From a checkpoint of a small mixture-of-experts model trained on Wikipedia: 64 experts in each of 9 layers, 2 picks a token.
Below are experts of layer 6 (counted from 0) of a mixture-of-experts language model. Rows are named router (the router's row for the expert) and show model dimensions 192-255. Each number is 128 + 32 x the weight over its row's rms, rounded and kept within 0 to 255. Numbers have three digits each.
After each expert's rows: "mostly gets" lists some tokens that are sent to it at least half of the time. This comes from a sample of Wikipedia text that the model never trained on.

# expert 31
router:153141129145090147098206130127144141126135131158106058118119100120131155165132116143122123076151157144161147195148077082119137137132078082155171160066126148152108158158094092106178160141124056
mostly gets: "League ", "league ", "Premier ", "football ", "Cup ", "NFL "

# expert 23
router:158160147059162117089108139064153118112076108163165143129074109109166128066108078177133135144084106133183053148137092124196186151197125144132141099175109122131099158079103149158099110130116063
mostly gets: "′", "UTC", "www", "978", "°", "Gls"

# expert 10
router:133152142089119079102163101108145062096120153089128082153111130143182098127079110120099129168132112086108155136152137156148144103111164115155065118125205053115146104179129128128210150129119140
mostly gets: "political ", "military ", "social ", "food ", "commercial ", "economic "

# expert 46
router:120125146172116111112153172153139146135148149088060151127167156117217145088128126126159149130205190093078119159157163150126122082179145155231080091184174069161155077103113125120186130118156150
mostly gets: "became ", "played ", "began ", "took ", "located ", "made "

# expert 24
router:051112172165135128185142109144106092152131141172056120113130117155169174178142189138108116115078098065155144084088135080144069080112135128095144134143198109096139145157104117134170112137175101
mostly gets: "== ", "Best ", "Outstanding ", "Notable ", "=== ", "Social "

# expert 6
router:119095147189111124138109133168143093122176084125129161074186175130116106130102154128151165192126114054116150098144137133153143042124060193090138107118101131131092140108180125080168151078139123
mostly gets: "they ", "what ", "who ", "still ", "They ", "she "

# expert 42
router:100101124098102164141090152150152088138160134130136163077062160122150125165112168167089179099108151183120156144111109166132169123181168181196137107155110102123125154108148109131083165139097162
mostly gets: "An", "Ak", "Bi", "Ac", "Dar", "Pet"

# expert 14
router:123134146115157149176116113160146113138157099126087144131144131139157080096155197087128088095142145092087098180148101156152120078081118113136152170107072120110088098159130131141153145078167073
mostly gets: "My ", "Joe ", "Your ", "Bob ", "Steve ", "You "

# expert 39
router:146078141089179123058087202124187134142117111191122181117140083176130098147106072147139149121087165133181135171129153145103142164137144113151102114119146129137111143167169138208153143112146101
mostly gets: "sq ", "million ", "000 ", "There ", "mm ", "kW "

# expert 48
router:161120136109149127128050144182153158191095135112091174123173182133143115123096079102178152129114085151169088147139169137110158063119118143093120144128123151151068140098176092146115057150135128
mostly gets: "Raj", "either ", "except ", "or ", "include ", "and "

# expert 17
router:168116115155092147102121076139141170106191145097116127157091127101104118074089080094068154118189093116077119068102124166135177139129151132119172121124110104108065126088044142146089145173158070
mostly gets: "}; ", "*; ", "-; ", "| "

# expert 18
router:147166093166123173159119163047051119149102159121099134173183155129138113138149153084083105131129111145155161114096166169176149113082084162102097127104083128148124116153154031071125085123152149
mostly gets: "-", "Upper ", "late ", "Big ", "Lower ", "–"

# expert 52
router:113130131096065150132079137124128145063099089123110170110126111115081102180151132119113083167101103081136170171124108146093142141175116148066108150137093159053136185092143151108034066093118127
mostly gets: "[", "ISBN ", "...", "}", "Episode", "\n      "

# expert 12
router:136147088134140122054131134163105080133096127135096121182120151103145091125167121083108082167111112097108147124134139096111142201149104100119124111078102100143140094092142140086130099123192181
mostly gets: "dis", "non", "Dis", "newly ", "highly ", "://"

# expert 63
router:171138108164121121159105172146099143100183164147120187089094090122085143130145135148099148122114162168161136111125116178189116164075072123133126124115111093111198113142129165145130137127166097
mostly gets: "30 ", "50 ", "24 ", "25 ", "28 ", "15 "

# expert 26
router:154135175133173166125113146100091144175143156125081171145076163136105110064143096186129146128122135111119122148094165082141112040110147127112162165124085139108104063102154175135132146137105138
mostly gets: "At ", "by ", "By ", "under ", "With ", "at "

# expert 60
router:143121114102099158114129132142107160157117084118093108118162134113087131127159189117159123150120110168073103093138148110119066161153142077148170134119150119151106133101082138118166152105174173
mostly gets: "Du", "Co", "He", "Pe", "Cas", "Pan"

# expert 0
router:071158145185164128184137101102141137134111124123103142126097076147136136181124145128137139123117147123197169123093170108102072073095128136131074125217128147121126140086050121166119152178151163
mostly gets: "\". ", ".\" ", "von ", ". ", "). ", "'. "

# expert 25
router:110110150082126165122113090153122130137160107069126135174108084124133103162128106115074140109218140158115134121164152103104124161144161179135159101151137148126101083085147167156074114130098080
mostly gets: "• ", "Registered ", "Clade", "%; "

# expert 30
router:165167095150148115147197138147166145096130032102174127118138156112118188114104114213103132088148095174091063124132104127102138103166158110110153041107124089051178104113099167092129126147098158
mostly gets: "vis", "ough", "iti", "spec", "Note", "’"

# expert 36
router:116168128121159142145102116133134142101082149128113085077101105079096171144089120115090141098126136138182136098175184126132103149112029114120104151128132085107088122132100177145063110122164154
mostly gets: "All", "St ", "Val", "Pre", "Saint ", "(\""

# expert 49
router:125109075110099138148128140074169093115110168138081100126173134181164209089072110101122096147096102113072136209106148124105049138109183137128059115158154140090116173072058124141196143099117088
mostly gets: "Preceded ", "inter", "Succeeded ", "Inter", "also", "Directed "

# expert 5
router:165165143186164119147152101197141162118111076118153140163096177088119172125192112136198148129128142177167129081124110128105160137164128136094141139075118121136122094192176154179083160119145189
mostly gets: "has ", "have ", "had ", "Ash", "having ", "Mus"

# expert 4
router:125130132237186073082147120154149069142149147161081173117100110134167050117127132192122072151147088109107185134139169161153082118104122090176140208131065136115114105120122143148055117123187134
mostly gets: "La ", "De ", "Le ", "de ", "del ", "El "

# expert 57
router:141099111137110165155126150163154157080076171150128178116144154206192123103103131155083137132144127104157104154131041151112170151062093095133115124099105159157047155182130145203100138090092119
mostly gets: ",", "−", "86", "66", "73", "54"

# expert 9
router:145109212104160122071144124114077117140117181067112085099122125090135096067071153149177076098102152095174101172128159160125135121105171151094164162128135152160131118188167125108146155117073058
mostly gets: "University ", "Royal ", "Institute ", "Award ", "executive ", "professor "

# expert 50
router:211102093157063202109110141114119164115129066120083092121105124092098150148187057171156101073141103135141033122135118136125083183087164116108142146141120141152112144079122129133112140131111111
mostly gets: "ack", "ock", "loan", "enn", "Goals ", "ke"

# expert 37
router:117089134096139076118151125156107089150153134079145137121194090109105151164199138132188111129138129149107140102115105128122194089146129166134111122150163119178195153099070148086170122163140176
mostly gets: "dec", "form", "design", "neur", "imp", "pot"

# expert 1
router:125161122098112109152149140017173118115116101202148168096142148132155180155138124093112092049085111102146158140115131132134070173123166151100097058133158146117160174168174125099105107109118152
mostly gets: "\") ", "\".", ".\"", "!\" ", "itself"

# expert 29
router:070124136069185117104134187146125148101156098120106126133102144140190113145108124107182138132169129113142160136109156244134141092183136110094103131107134066080147081152161173154171118111141182
mostly gets: "this ", "This ", "another ", "every ", "An ", "Each "

# expert 38
router:119106094088112187126098163129118154083161143101187114153129117106083155081112117131136149137104139116122145118136100098108118110175153160104115121191133152112131152136103153068098119072116096
mostly gets: "ville", "ino", "ola", "ina", "ova", "ena"

# expert 21
router:172106187121127120104126132066126100135164147136114134160139113162161131110179139082163092197114111166137090142118154174116174180093131094144148101105089108144115106146148140141039092130164163
mostly gets: "was ", "been ", "were ", "approximately ", "are ", "almost "

# expert 61
router:116108094084126080124123131117099118126127135179169135103057188139100127132110136092115124127133138158100115137076134141130105144087113205195154169119104124148152142129148109153140126107117062
mostly gets: "South ", "North ", "Northern ", "En", "West ", "San "

# expert 53
router:063155161060135103140121128097141099127086133147128116043129126168181070117160134072153134130149144095106049091120128127085169127134135128126151119125159178078147115217146104118162115141151172
mostly gets: "their ", "his ", "the ", "Her ", "her ", "whose "

# expert 33
router:121161124117138097102129121141096157132081143166132099174066076139133049121144146142128118170140143136169092119105072118119155113152108136123158085166068120092157149109129146168110125120109089
mostly gets: "″", "Genus", "Coordinates", "|---|---|---|---|---|", "|---|---|---|---|---|---|", "|---|---|---|---|"

# expert 16
router:083098112102148204138181120112081152066146124118188147150179132153199119182161151126072113115129110156076145176088067106110117134130079141181202132158130106136143148204092085190177119130133161
mostly gets: "199", "202", "201", "198", "197", "196"

# expert 11
router:079120140204121107094084167165118122148092133172197114124143099083178171043161095142075102165170134117083184137123076125115130125101101199102086133162133165064132181141169141202110119098133117
mostly gets: " ", "Yes ", "±% ", "Win ", "Turnout ", "JPL "

# expert 32
router:140099106095126134136134159150102129029136105169183149138157123130147154127107080142114165145142159090069106159171076116123113148169159198134149130127205128106164100142124144086136118133084167
mostly gets: "However", "however", "women", "later", "that", "world"

# expert 58
router:171101086107113109130165098136119107198162166145170106141147131089135122173143092100125074097148134128144129087106146087106114150073137161169095187120104078171164151151180108097080103139112137
mostly gets: "Th", "St", "Ch", "Br", "Gr", "Tr"

# expert 44
router:116127130169202130139111128091118134152122152153142167123100140112099107065064124192130164138097162063157126085129143178171122102084098138081102173148143140189086083114161124144101136145096065
mostly gets: "Lee ", "Barry ", "ov ", "ić ", "u ", "kar "

# expert 55
router:145137098112129124087132073098134112132179098178143080090083116141094144149169146121137149123102162097136129134147088175137058098110161073175135114129149165059153075127162087115159109175138083
mostly gets: "TV ", "Air ", "Democratic ", "television ", "Racing ", "Labour "

# expert 40
router:093131146072075113140143160134156077133087095152145133095139080124148145135029101084098155157158168158118111160114140123135122123121099120171055106103195096150117164106170128146155167121089123
mostly gets: "many ", "other ", "some ", "these ", "several ", "various "

# expert 28
router:169156134184134169134116095128172132086143149134121099157100092094094130110125126129106137110103158124095147169140071143137107131109147131117097139128136136194103123155151096176186144127085058
mostly gets: "MF ", "Racing ", "FW ", "SCO ", "Chevrolet ", "Toyota "

# expert 7
router:124126102085106125129158165089189176113119099119069080102121070202189134134129120119173142118106130132111164190157124124159101132113130148089107132137128166100137129156121156140055143083074173
mostly gets: "\n    ", "\\", "\n\n", "\n      ", "\n  ", "$\\"

# expert 54
router:091058098083129111143102165083136150088117110131102115095144124130179106155152101155067177214099111160076138121138139187069098124150072084043097100100182146105169115197098142103098147125150176
mostly gets: "due ", "According ", "similar ", "pro", "must ", "according "

# expert 45
router:078089133159108170122137115173165141090131131148115140161138141128151120156111129152117111141060101128178127187140093108101114134162118068159093093127114153116093185129099100135099163195097211
mostly gets: "not ", "Sher", "without ", "Ir", "never ", "ir"

# expert 19
router:168135108092121114134106154105126148110056142153141176147112161120162160139127153157129107070083170157153134158118105078063107080136148149139073179085126209180138120096145091122078142147134098
mostly gets: "British ", "American ", "English ", "French ", "Australian ", "Indian "

# expert 13
router:128110140112167086144129112107124106210113152109137167105124182163113119142124144139126148094095107166119165115070147110168157134150107104116150150178090125160097120142109079136158118113164174
mostly gets: "Mar", "Ar", "Bar", "Kar", "Ver", "Am"

# expert 47
router:115099174108124104061126122136152127093121165180084148124122123141166160125163119061155108105160127152122184144133164103118134144125187181130131169135121106165220126152122158125137120189098098
mostly gets: "In ", "in ", "throughout ", "into ", "across ", "within "

# expert 20
router:129120133171159135126113130117189190103102087105160137115159124112093096131108092128107158145106091159128144098127169122146211102179133122091142118161152146177100154134102098134103168141106125
mostly gets: "iy", "ij", "š", "aj", "ā", "ă"

# expert 35
router:059097146179111160120104109120193153121067149180124064124085148141113175116161138121171134104134125130138091129125098119141109179069176086076164170133112153133146142118173134119105167033116096
mostly gets: "|", "|---|---|---|---|---|", "|---|---|---|---|---|---|", "|---|---|---|---|", "|---|---|---|", "|---|---|"

# expert 8
router:123116095102114083092146128099132056100178118131104137099127105128091125082061049128066125148131133144084142151150138105151095125102144143110098137132156140092140127069110082116173149121123163
mostly gets: "years ", "period ", "events ", "months ", "debut ", "soldiers "

# expert 62
router:053152099086156143145081094102163163182107114115218149153120128129128136125145144110142123108141115133128189143163159145098107147149071133040192151144133152057138089138204120126191130094116108
mostly gets: "Lo", "B", "Do", "H", "Bo", "You"

# expert 56
router:133149152132128127115130136091161083152144147037137132179162050170083106157134126189118142165073093114134145163116138168062096095150109161146093114114125174087125159082187114149098123117130095
mostly gets: "may ", "species ", "could ", "can ", "Species ", "genus "

# expert 34
router:133127126081084142178119111139113213077166065167170134100077136109120179102135197109123134121143141166079139113136101147081118125096167062179063143144087187175110169141135129152147161141109191
mostly gets: "\".", "V", ".\"", "SM", ").", "AR"

# expert 2
router:106103111137079174087111138176141173138051144114149127175167123146112128177113121115094100150119134179077132136108133101114094109106101131158179121090164106073156102173053120055117135122122178
mostly gets: "In", "Un", "Sub", "trans", "non", "Super"

# expert 27
router:110149178166068105140117130135128132161078127152136179095150139157160150138175079054103165187145106094122162109151148097121112136108125124075132175141093205153126149125103101126080074114171184
mostly gets: "while ", ",\" ", "although ", "\", ", "Although ", "but "

# expert 15
router:163119132108126080145147128156068141175153124074158070153178094105144121125181121140119106160167080123106109079147099134124197135122128139168131050150169078106154112076101143090109133156121144
mostly gets: "pl", "fl", "cur", "peti", "Particip", "resid"

# expert 22
router:137156098129117128102153151154084114140071163119078117102160109099149174108145172053229117082169144112142133213148152165140166104111170150190103156135165101161151131116096121129132096133164153
mostly gets: "during ", "among ", "During ", "After ", "On ", "after "

# expert 51
router:165145160131144147151126055131159096167166163125075123149139135126096120081103093125153118186091144064145120163092103151149133108165126112122119166115099126114143124145173150132196127116141057
mostly gets: "Avenue ", "Airport ", "Street ", "MPC ", "Creek ", "ville "

# expert 43
router:160132116194125112166098147186127167081128176136193170136150103092137094100082128089112093087136096094117119104176144133180131160121143118142145084116061121165147124135179105112151131183089109
mostly gets: "Sh", "sh", "because ", "did ", "As ", "Rob"